{
  "n_layer": 12,
  "n_experts": 80,
  "routed_scale": 1.0,
  "norm": "layernorm",
  "tie_embeddings": true,
  "optimizer": "soap_variant",
  "beta2": 0.95
}
Below are experts of layer 8 (counted from 0) of a mixture-of-experts language model. Rows are named router (the router's row for the expert) and show model dimensions 0-63. Each number is 128 + 24 x the weight over its row's rms, rounded and kept within 0 to 255. Numbers have three digits each.
Before each expert's rows: "comes before" lists some tokens at least twice as common just after its tokens as in all text; "raises" lists some tokens whose logits its average output raises strongly, later layers aside. This comes from a sample of Wikipedia text that the model never trained on. Tokens count by the router's weight.

# expert 64
comes before: " |", " 0", " ", " 1", " 2", " 3"
raises: " ", "\n", " 10", " 0"
router:126172147133144097124118175095131139087127106164070138115123129140137109146104120148105147098188118126091128095153082151147155154126089095095152121138158098155126152095112112152137146094104123

# expert 1
comes before: " of", " to", " that", " for", " is", " than"
raises: " of", " who", " that", " which", " record", " where"
router:103114096137100121129132090141120133119112141137146163174157098127148113084133129135161177171151137095135131130130119123141100128112146103129130133083130107121093142106133105122142158170174083

# expert 71
comes before: " ", "\n", " —", " 3", " 4", " 1"
raises: " ", "\n", " 3", " 2"
router:142108123117142109115106123111091136093130121126088150151122101092153118187094120103106114098148153145123113152176100151126114156119083151141095131099159154123188104115117141139133095152111094

# expert 38
comes before: " the", " a", " his", " their", " its", " this"
raises: " the", " its", " their"
router:129128152180145137096125133161100139130151139119112132106126123126080127172154106135185114091141138152158066166138175118131128136135128155108111167134121101141074159139124142161105091132153119

# expert 2
comes before: " |", " of", "\"", ":", ")", ";"
raises: " (", ")", ";", ".", ",", " and"
router:137105099111076100133130153108095135120102147144146117180147100127097142148125132143095152157121149104148129097126114089114123098129129123140116052163125125130161141124104100129145133155141156

# expert 29
comes before: " |", ".", ")", ":", ",", ";"
raises: ".", " |", " (", " and", " in"
router:156147110117092095112101161120107132120134146128112110152163121175114131189107163069154144139140160082108116121094131085119133114132113157123134133123105128152153131146127139110123106156114147

# expert 18
comes before: " |", ";", "|", " -", "th", "N"
raises: " |", ".", ",", ";", ":", "s"
router:102147120098146121147146168115191138141137083130154155119091143157068105121117202147110187120083179111122125120105093133118127133113102133154125146153169140154190142141121104119149133128107090

# expert 54
comes before: " ", "\n", " The", " 3", " 1", " 2"
raises: "\n", " ", " In", " According", " A", " Since"
router:142140142112126107116133114109095129085134070136110165122132100140144141166112119114130136098153131147086120147153096174131091182102109158150093103107147086121124111110108139130142172145083125

# expert 49
comes before: " of", ".", ",", " in", " to", "s"
raises: ".", ",", " in", " (", " for", ";"
router:139130097133101071131129122090138116138085155131144146132150112132129132087129152152140173142158122117118097144125127113150131091139168100139121100114113104154096128132146123105114122132127096

# expert 41
comes before: "-", "\n", "|", "=", "The", "    "
raises: "-", "|", "\n", " ", "===", "D"
router:136152131105121121115124085132140092081121141099087171170104148099140139167164139115104100094184158148138104159121104128103151109121086153125134185126111125116146116102105128130145136101129099

# expert 56
comes before: "|", "-", "\n", "==", " \"", "The"
raises: "|", "\n", "S", " ", "The", "\""
router:172148129103145126134117129117140138088121125173122146171110108143124135154155144102095121086117179110147105115119129134108124151113092092174125137142134093119141151111114111099145117133125097

# expert 26
comes before: "\n", "==", "The", "===", " The", "In"
raises: "\n", " The", " There", " In", "The", "In"
router:156129121112138153099148111134145106135145146136104186131148159113148151140169147117145100121139128138097124133081139100131129148112108111137131107108121082117106133093123113125148100156108118

# expert 15
comes before: " by", " to", " in", " on", " as", " with"
raises: " to", " in", " by", " \"", " soon", " later"
router:122100141169123148137097137082114126112118109145098112131169136162076134115119162101142146125158187171149131144149119134134119117111144152071127098102121140165087159163125101097153106153117124

# expert 67
comes before: " the", " a", " to", " that", "s", " his"
raises: " to", " that", " its", " a", " it", " the"
router:132076094168120132131123138137082124124133119159065078106136126164112150118129137115156157117175160152142130160116136107125138153108146097066134131088148138117099118145165144113140129128125095

# expert 36
comes before: " |", "s", "·", "th", "S", " -"
raises: "s", "san", "dra", ";", "ty", ":"
router:141162137090159172124142117106137145153121132133168143161085109117092097103122125142135093173119091142118117138070121114114164127140096109122150154106086130132140089118166081146139105108128176

# expert 60
comes before: " of", ".", ",", "s", " to", " and"
raises: ",", ".", " on", " over", " in", " at"
router:137101127177101094111129064094144143076139147130146111112134119184088155129120113172132131129155129115155095146158152127128116108101143157167101131121140111104085180166119132108088127125119110

# expert 14
comes before: " the", " of", " to", " is", " was", " are"
raises: ".", ",", " the", ";", " and", "-"
router:111110156116093091126126102143122132106143096106159151159179113121123156099108119159147158139121087127169114146126175148127123171123124134157132151103105134153102142174146085113101141126160097